{
  "n_layer": 9,
  "experts_per_token": 2,
  "normalize_top_k": false,
  "balance_loss": 0.00262,
  "balance_bias": false,
  "router_noise": 0.05,
  "seq_len": 1024
}
Below are experts of layer 2 (counted from 0) of a mixture-of-experts language model. Rows are named router (the router's row for the expert), gate (a neuron's input weights, with its number), up (a neuron's input weights, with its number), down (a neuron's output weights, with its number) and show model dimensions 576-639. Each number is 200 + 20 x the weight over its row's rms, rounded and kept within 0 to 999.
Before each expert's rows: "comes before" lists some tokens at least twice as common just after its tokens as in all text. This comes from a sample of Wikipedia text that the model never trained on. Tokens count by the router's weight.

# expert 2
comes before: "s", "ed", "ing", "t", "ation", "d"
router,177,227,219,187,202,229,190,182,171,203,216,221,178,204,195,202,233,211,214,200,201,183,220,188,190,217,213,227,175,154,237,194,211,204,202,225,209,174,186,233,220,169,167,233,239,170,190,184,190,201,212,207,224,214,179,183,190,176,234,203,189,200,183,203
gate0,214,206,219,204,207,186,226,210,210,194,205,188,181,190,206,218,207,195,190,234,209,219,157,225,238,184,195,179,207,178,206,228,176,203,160,183,187,246,185,170,198,201,203,193,196,177,166,186,205,237,201,193,201,201,182,182,190,185,196,235,193,197,205,231
up0,186,209,206,184,197,185,217,235,206,195,203,225,177,171,190,201,204,202,183,239,197,211,176,209,228,188,185,197,206,174,204,214,203,213,160,202,196,214,195,163,217,188,197,194,188,210,157,201,212,245,222,215,191,201,204,194,192,193,197,219,170,200,191,200
down0,197,169,175,187,219,184,184,205,195,186,217,194,198,180,164,206,189,203,209,231,223,159,216,194,201,217,197,194,187,202,178,204,191,209,202,183,181,179,156,198,189,218,207,195,197,212,195,200,212,225,246,233,204,202,198,186,194,202,179,165,162,208,217,143
gate1,187,222,229,195,224,212,178,192,218,196,209,183,208,168,178,201,211,201,189,165,223,199,207,214,203,190,200,162,211,223,206,165,191,197,210,225,204,223,190,166,206,191,188,225,215,177,169,182,208,194,206,175,222,214,167,150,189,191,178,215,180,205,177,209
up1,192,181,209,189,219,198,196,182,158,215,162,174,170,229,244,165,192,211,200,189,204,198,178,243,211,202,166,194,203,160,225,251,208,209,214,198,233,173,243,203,213,227,208,212,199,194,211,204,172,196,185,192,185,175,163,200,190,203,206,198,191,217,191,169
down1,233,250,165,205,183,142,179,251,195,228,232,222,193,176,208,192,198,193,178,242,204,184,198,248,204,210,203,219,204,159,231,215,198,192,172,175,239,187,216,219,209,192,209,199,208,213,222,213,210,182,213,230,209,201,194,216,175,174,208,195,211,220,204,210

# expert 11
comes before: " the", " a", " be", " his", " an", " he"
router,193,191,205,176,217,201,191,210,209,203,222,230,197,183,214,214,237,191,207,223,208,202,176,221,195,219,220,184,169,179,213,211,187,199,211,209,237,215,189,201,218,195,211,202,192,171,205,195,197,256,218,231,214,232,207,206,179,179,175,201,198,196,201,190
gate0,206,175,228,183,180,253,211,199,220,213,183,221,191,177,191,206,247,209,205,202,217,190,238,175,182,184,173,237,179,197,181,210,161,200,145,191,199,198,219,216,208,176,230,206,204,182,189,210,177,215,205,175,229,212,166,213,170,196,181,227,180,208,198,224
up0,199,201,174,210,223,170,200,186,181,190,196,150,218,216,204,199,160,194,175,205,198,209,179,188,248,214,223,189,222,223,216,196,209,209,194,226,213,189,199,204,204,231,181,189,181,217,229,169,232,174,217,216,200,186,213,193,216,206,198,193,213,223,186,203
down0,186,205,209,198,172,211,201,188,226,146,214,204,206,180,197,216,213,203,214,190,199,199,203,160,231,216,175,176,205,178,209,212,155,223,154,221,206,235,215,217,198,219,139,175,215,193,212,228,218,208,210,230,237,171,209,209,230,191,178,185,173,223,201,204
gate1,192,223,220,241,222,193,189,218,163,196,207,196,193,189,208,195,182,225,240,218,192,188,224,201,207,164,184,191,190,222,200,176,198,161,225,192,214,199,222,192,211,206,216,230,182,178,188,199,210,251,191,204,176,233,193,205,189,175,146,217,215,215,200,175
up1,211,175,185,178,190,207,205,175,221,207,206,201,168,179,232,230,194,204,177,202,202,235,163,184,214,214,208,189,206,214,220,241,216,241,206,242,193,222,176,170,224,185,167,234,227,242,174,192,174,211,173,229,201,171,193,180,196,212,226,184,212,208,188,209
down1,226,182,216,196,201,191,217,230,191,195,181,209,225,201,195,170,186,204,213,182,198,207,216,202,216,195,205,189,212,178,201,182,235,212,195,146,228,194,195,220,198,217,206,151,225,203,190,170,172,214,209,214,215,220,186,214,238,213,183,237,170,195,159,174

# expert 18
comes before: " of", ".", " and", " were", " in", " are"
router,155,210,218,204,216,194,193,212,198,193,175,182,201,227,177,208,236,239,230,183,171,174,214,218,196,168,169,206,194,228,220,170,196,199,228,193,189,174,184,204,188,213,202,178,238,222,209,209,231,175,181,214,190,182,154,189,235,186,200,212,229,247,233,194
gate0,179,217,194,196,206,201,238,217,190,198,207,176,209,199,208,199,179,219,230,178,220,183,204,205,145,199,201,214,182,228,155,195,206,240,210,199,197,160,190,215,199,189,188,200,222,174,165,202,224,228,188,194,156,206,213,182,175,212,197,216,206,194,224,192
up0,179,209,189,225,211,206,189,231,248,205,167,221,207,186,197,218,174,196,184,180,201,213,215,191,162,174,186,194,214,206,180,189,154,195,216,217,185,198,202,214,224,180,204,196,152,194,247,186,202,193,184,205,178,177,172,216,214,216,142,183,220,203,165,179
down0,200,150,189,199,201,219,173,199,174,186,213,189,183,208,197,192,202,202,179,184,209,211,206,180,218,210,194,203,217,224,193,196,205,218,207,235,236,206,229,220,181,208,187,216,212,223,181,199,204,203,201,197,232,195,211,212,220,167,211,179,185,190,241,211
gate1,212,141,213,182,228,202,208,217,182,212,192,198,169,175,237,210,216,208,220,205,202,181,204,196,212,219,172,198,210,189,212,236,208,217,224,197,197,180,224,209,192,194,194,166,205,179,243,216,192,164,203,192,183,210,196,165,200,216,203,233,230,169,156,173
up1,207,181,204,219,199,194,228,214,194,195,226,215,174,177,201,200,204,217,198,214,199,242,200,181,166,193,186,193,182,192,218,188,201,213,180,182,225,197,187,184,171,197,201,241,219,193,238,173,190,200,207,179,214,183,187,181,214,198,199,226,185,190,216,199
down1,188,195,232,181,191,224,149,217,253,216,188,188,220,154,165,200,206,192,184,183,189,206,201,171,189,232,181,198,197,205,203,216,195,200,201,177,177,213,188,215,203,195,201,191,215,214,203,171,200,187,205,217,228,218,239,207,154,221,179,231,175,207,211,218

# expert 10
comes before: " |", "|", ";", "---|---|---|---|", " —", " %"
router,195,225,194,226,156,219,181,200,181,198,205,170,229,199,247,191,183,202,133,220,188,169,184,203,191,196,184,225,167,213,178,225,220,174,210,200,180,205,221,176,172,174,237,159,205,189,206,200,188,228,205,189,179,205,225,196,183,200,201,220,179,229,208,226
gate0,199,189,191,228,201,211,228,213,228,197,213,196,189,176,220,197,197,204,203,182,196,212,192,220,185,226,192,205,183,192,192,220,187,166,206,184,223,179,152,173,211,212,216,190,197,211,223,183,213,188,188,237,204,237,220,203,188,186,197,165,177,213,205,182
up0,191,171,198,242,179,227,160,215,182,219,189,200,176,215,203,180,209,192,199,198,225,205,226,208,180,200,192,201,198,235,218,186,232,171,216,192,216,203,182,182,207,186,187,203,200,218,205,187,161,221,143,237,193,218,218,193,196,206,181,214,236,179,211,204
down0,195,201,220,241,191,210,200,196,205,223,199,221,195,219,160,204,226,212,190,198,193,165,191,208,207,215,221,227,220,227,230,177,192,204,225,171,205,207,201,160,167,212,167,203,212,182,165,200,169,205,175,210,191,178,224,206,206,211,220,215,172,223,217,187
gate1,205,149,221,231,185,192,192,204,201,197,228,178,208,186,205,195,245,198,135,243,184,192,193,185,218,186,213,194,180,188,199,194,205,183,204,171,217,229,215,169,197,189,214,240,213,184,193,180,242,210,175,185,203,180,198,220,213,217,188,180,254,239,214,214
up1,238,172,205,161,246,205,172,194,239,201,201,230,210,224,205,162,232,184,232,194,222,203,220,190,195,227,212,182,174,173,217,240,174,196,178,226,190,212,193,204,245,173,148,173,207,196,218,166,180,202,209,230,172,207,195,185,229,206,184,180,171,215,209,210
down1,160,198,199,205,201,183,218,212,213,195,206,185,196,202,189,194,211,187,228,192,181,214,224,209,157,197,192,203,223,182,217,220,191,204,210,205,192,205,205,182,192,183,188,193,234,194,233,219,251,217,220,213,227,185,167,226,206,219,220,172,233,195,199,235

# expert 1
comes before: " the", " a", " by", " to", " in", " his"
router,203,200,211,164,207,171,212,200,220,199,178,240,184,208,193,189,211,197,224,188,220,226,153,201,232,193,228,160,216,182,221,249,193,195,188,194,217,178,230,212,209,214,233,194,194,189,218,178,223,241,194,208,244,194,210,200,173,229,180,168,191,196,227,180
gate0,213,199,175,222,234,139,222,185,192,195,207,178,220,183,190,213,203,203,201,220,182,191,216,197,191,200,206,195,199,207,189,196,191,225,196,191,198,186,197,150,207,203,196,201,179,207,181,157,194,219,196,191,186,221,206,210,200,172,190,212,184,211,206,191
up0,180,156,219,216,216,181,219,228,206,180,219,199,201,206,183,201,199,182,204,206,197,189,217,213,197,216,205,205,211,210,196,176,210,232,183,169,201,195,215,183,197,217,208,217,213,211,209,214,198,209,195,212,189,174,180,216,173,190,185,221,206,201,199,191
down0,159,179,197,205,186,215,228,187,228,187,196,184,219,212,200,196,206,185,189,184,197,201,201,218,202,216,200,180,185,202,243,223,192,197,211,161,160,196,211,232,234,183,193,187,175,178,180,188,233,250,203,205,196,215,182,214,245,187,185,207,161,205,183,191
gate1,213,208,180,177,175,155,190,200,166,217,193,213,174,183,197,200,209,220,166,193,221,202,197,214,221,213,213,195,187,185,214,158,199,185,250,212,183,229,208,192,177,197,178,222,222,216,167,212,186,201,215,176,200,228,169,200,246,182,207,154,220,198,179,162
up1,186,204,201,247,194,210,189,213,201,191,243,211,223,212,192,174,212,187,182,171,196,205,195,201,180,207,223,192,212,236,199,209,201,179,176,206,213,174,197,194,193,192,202,189,211,199,208,198,193,163,179,218,183,201,199,165,195,213,209,213,219,202,227,183
down1,192,191,187,195,213,180,193,181,184,191,237,170,167,194,214,220,194,178,193,200,199,199,177,178,197,246,220,198,204,190,244,201,175,184,185,204,203,166,191,256,189,152,187,185,203,190,192,187,199,176,210,191,194,193,221,217,216,197,174,191,241,202,177,201

# expert 7
comes before: "-", "\n", ":", " UTC", "N", " •"
router,187,172,202,240,202,191,211,180,220,184,201,221,224,205,213,196,186,193,217,187,192,192,233,227,213,248,191,170,211,226,153,182,169,212,191,170,177,223,245,171,193,205,187,194,215,233,207,207,198,206,149,225,203,164,190,193,198,199,187,208,223,190,167,187
gate0,186,214,197,204,190,216,232,165,176,210,223,223,199,213,182,222,172,222,159,185,207,195,175,221,208,262,221,192,216,179,217,232,222,215,247,203,212,205,211,197,163,190,217,211,248,189,238,213,200,218,202,196,188,212,179,206,232,198,183,191,192,208,210,197
up0,210,234,188,214,200,193,221,170,176,187,199,187,173,202,196,228,179,230,172,210,201,193,199,210,212,194,200,192,215,199,188,188,181,158,192,186,207,240,229,188,180,199,212,242,206,208,173,199,206,148,175,198,180,183,240,200,211,201,215,231,192,199,218,236
down0,194,200,216,192,173,236,237,182,152,233,207,186,196,172,219,180,188,243,225,175,167,207,214,228,187,223,225,193,203,180,230,210,219,190,203,215,214,218,174,185,218,217,192,184,220,197,151,213,197,221,226,201,179,199,182,173,202,214,222,221,191,180,203,194
gate1,218,201,198,173,188,227,194,207,175,218,182,173,194,199,216,164,231,203,195,215,204,189,224,252,209,170,208,203,211,186,223,206,188,208,190,168,228,180,211,184,222,216,210,169,184,181,186,184,228,191,217,217,211,186,193,192,195,166,196,191,200,207,200,219
up1,194,211,202,202,192,189,218,196,175,204,211,217,202,178,199,167,205,203,166,185,201,194,239,228,230,202,208,208,229,157,188,241,155,221,188,188,224,209,183,187,213,234,203,193,181,200,236,180,197,173,195,234,207,210,212,184,216,188,234,191,193,199,186,212
down1,200,190,209,186,175,194,251,210,190,239,192,219,202,172,254,183,207,173,241,252,200,193,182,203,208,229,207,202,213,156,167,205,183,176,202,225,186,236,213,216,195,219,225,203,183,204,209,196,210,218,229,192,193,196,178,171,238,204,165,223,219,216,203,190

# expert 8
comes before: "\n", "-", "|", "==", "The", "==="
router,204,184,170,177,183,217,190,189,248,219,232,179,201,177,201,230,185,206,210,234,199,220,202,203,180,160,181,232,201,208,210,180,201,200,210,191,197,219,210,193,188,157,187,202,212,228,202,200,186,221,223,180,200,190,182,211,248,196,198,183,200,201,225,208
gate0,164,180,215,216,198,215,235,197,187,205,200,154,206,218,176,218,183,188,188,194,173,247,220,209,165,186,221,202,196,187,212,174,198,170,191,211,183,178,184,206,177,183,240,156,221,232,158,235,169,162,186,217,173,175,217,167,195,210,193,225,192,204,206,202
up0,186,211,168,194,195,220,201,170,239,195,202,150,208,221,174,207,194,190,204,208,172,217,221,162,188,154,234,213,200,243,200,198,193,201,190,185,186,192,221,228,233,201,219,214,239,205,176,194,201,198,208,203,190,209,198,226,211,224,198,228,184,186,185,190
down0,194,233,206,182,217,218,202,200,191,218,172,184,193,228,215,211,190,216,195,193,220,172,205,217,188,222,245,216,216,219,210,195,177,197,209,203,202,173,200,187,184,201,188,217,211,223,200,193,201,195,194,202,188,216,234,245,180,224,206,192,229,206,178,204
gate1,237,202,205,203,197,166,223,198,228,185,208,167,205,176,192,258,218,200,169,196,193,205,196,189,190,223,216,194,192,241,208,208,215,195,191,212,233,164,202,177,212,181,201,187,225,204,212,193,219,255,203,208,206,217,229,188,171,198,219,186,185,188,207,197
up1,210,198,223,203,183,174,228,183,230,191,232,144,212,186,168,234,202,208,154,172,191,210,206,181,172,234,213,181,193,239,194,170,216,194,196,235,215,199,190,208,203,200,201,202,203,217,210,197,211,243,193,210,178,179,221,194,189,185,201,178,206,186,209,193
down1,207,163,241,221,237,193,177,188,229,206,204,179,229,188,164,204,214,198,168,189,177,203,199,191,196,215,183,181,203,189,183,186,176,214,200,202,197,199,170,228,213,186,177,224,236,141,187,172,146,203,186,218,178,235,184,178,186,224,180,240,189,210,225,212

# expert 0
comes before: ",", ".", " (", "'", "\"", " School"
router,236,224,210,195,195,218,219,203,231,196,183,186,187,184,189,177,158,184,173,194,206,190,173,148,195,203,241,209,212,175,196,202,179,210,208,198,189,201,195,160,205,204,245,204,187,226,209,210,185,172,213,191,182,205,227,205,210,197,173,184,186,247,188,192
gate0,154,234,184,202,171,198,237,189,260,211,223,232,193,218,230,212,212,211,186,227,261,189,230,214,201,173,235,217,189,181,216,234,144,183,190,177,192,201,209,200,203,216,210,202,185,204,206,185,167,197,161,179,233,180,206,196,212,200,207,155,173,203,211,238
up0,171,214,190,186,190,200,201,185,214,195,214,206,204,201,222,248,219,210,216,227,211,197,256,203,212,210,220,189,207,169,182,182,214,160,189,191,209,191,167,194,234,218,215,223,199,152,201,198,184,183,189,218,199,221,220,205,218,200,204,163,181,190,194,213
down0,207,185,227,198,235,207,212,192,181,170,166,189,192,208,228,228,225,211,180,223,219,186,207,174,198,184,188,179,178,222,184,220,159,203,191,206,203,239,191,220,205,207,166,196,202,199,207,219,228,187,187,210,167,174,170,207,213,184,212,208,210,196,190,181
gate1,228,213,176,186,201,164,226,173,164,201,204,188,198,202,239,220,232,205,201,220,186,211,180,224,209,158,188,174,210,199,227,233,205,210,228,196,197,204,208,244,183,210,220,200,181,234,221,202,210,191,211,218,210,217,154,186,211,207,213,199,181,194,217,210
up1,166,178,227,209,186,206,172,196,216,205,200,231,195,190,185,199,171,196,191,214,187,176,217,196,193,221,194,226,196,178,196,232,205,199,171,223,228,183,181,193,235,203,211,180,187,155,169,191,191,193,204,206,199,193,237,216,188,179,192,214,237,209,193,167
down1,183,208,193,212,158,196,209,201,223,217,191,220,195,202,177,191,208,219,169,184,211,209,210,196,212,191,221,224,213,167,201,196,188,211,201,201,163,198,252,186,216,242,202,202,178,180,204,197,206,224,185,238,191,191,198,239,178,227,225,216,179,197,215,221

# expert 15
comes before: " |", ":", "===", " results", " votes", " season"
router,170,206,225,221,209,197,189,212,249,198,180,199,187,193,224,184,149,204,200,168,242,176,196,219,147,221,195,199,203,263,198,217,221,217,202,204,184,180,218,230,221,197,183,182,222,187,197,200,211,198,211,221,198,170,184,168,155,216,181,204,184,177,207,194
gate0,207,177,203,191,187,182,220,201,168,230,191,203,173,225,178,246,180,205,217,194,194,178,172,185,168,201,232,224,221,232,198,209,201,198,207,230,174,177,218,194,196,203,204,216,174,203,197,220,174,214,170,234,205,214,199,189,200,207,217,193,223,204,230,177
up0,212,198,220,220,194,193,235,215,176,224,198,187,186,216,159,207,232,195,226,166,171,175,159,182,208,169,220,215,209,218,172,241,184,217,196,216,168,215,207,226,202,194,227,220,184,204,189,227,168,220,166,231,187,208,225,210,187,202,201,209,220,219,226,213
down0,210,199,191,201,207,220,209,174,201,194,170,179,182,214,227,245,182,203,196,247,199,200,204,208,204,176,207,215,213,222,188,199,202,214,194,173,217,193,231,200,238,183,208,197,198,193,164,207,209,205,179,179,211,200,222,191,170,226,205,215,194,224,187,227
gate1,202,223,210,218,176,213,185,183,229,194,207,237,218,241,222,198,209,183,208,192,207,197,182,167,203,191,191,171,201,223,217,213,197,215,189,159,184,191,227,189,199,194,184,227,219,210,221,211,187,204,199,202,208,205,241,180,182,238,209,182,213,219,221,190
up1,181,188,199,193,190,177,202,200,170,202,200,203,197,166,159,188,191,216,183,213,206,181,206,210,198,199,196,220,211,176,178,176,215,186,192,212,209,208,186,211,206,216,201,171,171,197,174,182,185,211,209,197,179,207,183,193,197,175,204,212,198,193,191,211
down1,181,175,239,222,194,212,232,208,165,187,184,168,231,181,186,169,183,202,185,188,196,219,197,200,210,227,170,214,216,216,176,193,203,204,178,204,167,238,161,196,226,173,202,207,170,203,209,207,182,206,212,190,190,181,201,203,165,212,190,244,181,213,182,191

# expert 5
comes before: " to", " a", " in", " as", " that", " by"
router,212,217,188,185,192,177,219,201,198,226,224,180,213,206,229,211,173,208,221,199,211,208,200,201,208,211,222,175,191,189,230,246,226,211,198,237,205,200,175,225,218,234,234,200,171,179,235,209,174,217,207,170,193,212,205,205,229,222,191,146,210,174,198,224
gate0,194,243,189,170,208,187,212,226,189,184,205,172,177,193,201,181,217,212,201,188,193,190,229,185,183,208,231,205,165,186,210,191,202,174,217,214,206,189,210,192,205,215,209,167,207,198,180,189,200,184,244,220,168,200,190,195,201,213,202,220,205,198,213,209
up0,192,187,196,226,183,202,187,193,195,206,222,201,189,190,207,200,212,187,168,227,178,234,168,204,237,214,178,197,207,209,202,206,185,192,207,205,191,202,188,203,187,190,226,219,208,205,207,201,187,243,159,198,237,187,218,189,210,183,200,220,192,204,197,206
down0,187,199,221,218,202,204,195,213,253,185,219,212,157,215,175,167,202,205,196,206,183,194,205,187,206,212,183,192,190,181,201,226,164,210,176,206,191,212,200,199,179,207,150,221,202,185,159,216,202,216,194,167,171,181,194,208,213,163,191,230,223,193,217,189
gate1,216,174,200,214,194,202,211,195,203,212,204,197,210,207,186,209,213,212,205,187,195,207,244,195,199,180,186,210,183,227,197,191,197,186,215,241,200,247,207,227,169,188,184,190,191,218,175,209,169,205,179,239,196,182,182,213,222,199,188,250,228,222,210,209
up1,215,222,188,177,214,172,158,194,161,199,213,215,199,205,236,212,207,205,222,166,199,190,216,185,196,195,199,184,199,208,218,187,181,174,229,179,190,233,177,197,230,218,187,205,199,195,198,179,208,195,190,207,168,190,251,199,201,200,200,179,218,136,206,190
down1,186,202,221,205,203,201,213,195,191,217,211,217,182,210,162,199,150,183,210,166,162,230,192,172,193,236,173,178,211,198,207,189,197,223,208,197,196,194,205,220,202,211,179,181,167,207,222,213,217,171,206,189,210,208,210,215,185,155,212,168,199,174,195,203

# expert 4
comes before: " |", " 0", " 1", " ", " 2", " 3"
router,201,210,212,230,208,203,202,219,188,197,178,186,229,225,213,202,153,214,210,202,207,209,209,196,199,193,190,253,219,223,191,168,188,215,217,183,201,243,194,220,185,223,190,192,220,190,189,201,205,210,184,192,188,210,260,179,201,181,201,208,164,199,190,199
gate0,197,236,235,220,176,222,235,176,190,207,197,146,191,211,177,151,202,218,202,182,198,212,226,240,166,226,217,185,200,214,231,224,208,203,213,171,213,173,198,246,189,176,195,190,191,192,195,200,151,202,193,170,182,189,201,218,175,198,171,159,164,211,207,204
up0,199,214,211,230,198,236,249,181,170,197,199,178,220,218,154,170,152,206,150,200,220,210,198,194,215,203,201,153,203,245,149,205,204,213,174,207,209,174,168,180,195,163,181,240,184,176,159,185,191,209,176,182,190,192,207,198,206,204,199,173,196,227,220,192
down0,191,212,222,196,206,204,215,213,207,180,200,176,179,180,209,185,209,172,196,242,218,243,225,223,191,196,188,225,227,208,169,216,203,221,218,199,202,233,192,165,165,201,191,215,203,220,208,224,152,180,204,234,228,206,183,198,203,201,217,178,205,188,212,204
gate1,162,185,222,203,209,201,207,206,232,204,165,167,212,197,212,194,162,186,213,198,208,206,188,172,179,186,161,211,206,214,210,178,192,202,169,180,228,198,191,162,203,199,212,254,218,206,165,186,187,197,166,222,210,227,196,237,161,231,217,181,199,169,210,201
up1,210,192,200,159,194,229,236,218,244,200,197,152,179,213,195,158,187,197,225,207,217,221,195,197,201,186,192,173,186,196,199,203,203,199,196,197,193,206,197,169,198,189,199,224,209,202,173,198,209,230,202,174,203,154,180,207,210,189,151,210,179,191,197,184
down1,182,247,210,177,185,185,194,178,238,154,195,218,243,207,214,207,193,205,201,208,191,186,221,191,200,207,218,211,207,211,199,206,180,200,190,182,209,203,224,166,168,190,206,195,193,172,218,192,179,213,188,197,213,197,222,250,252,210,202,199,225,227,179,181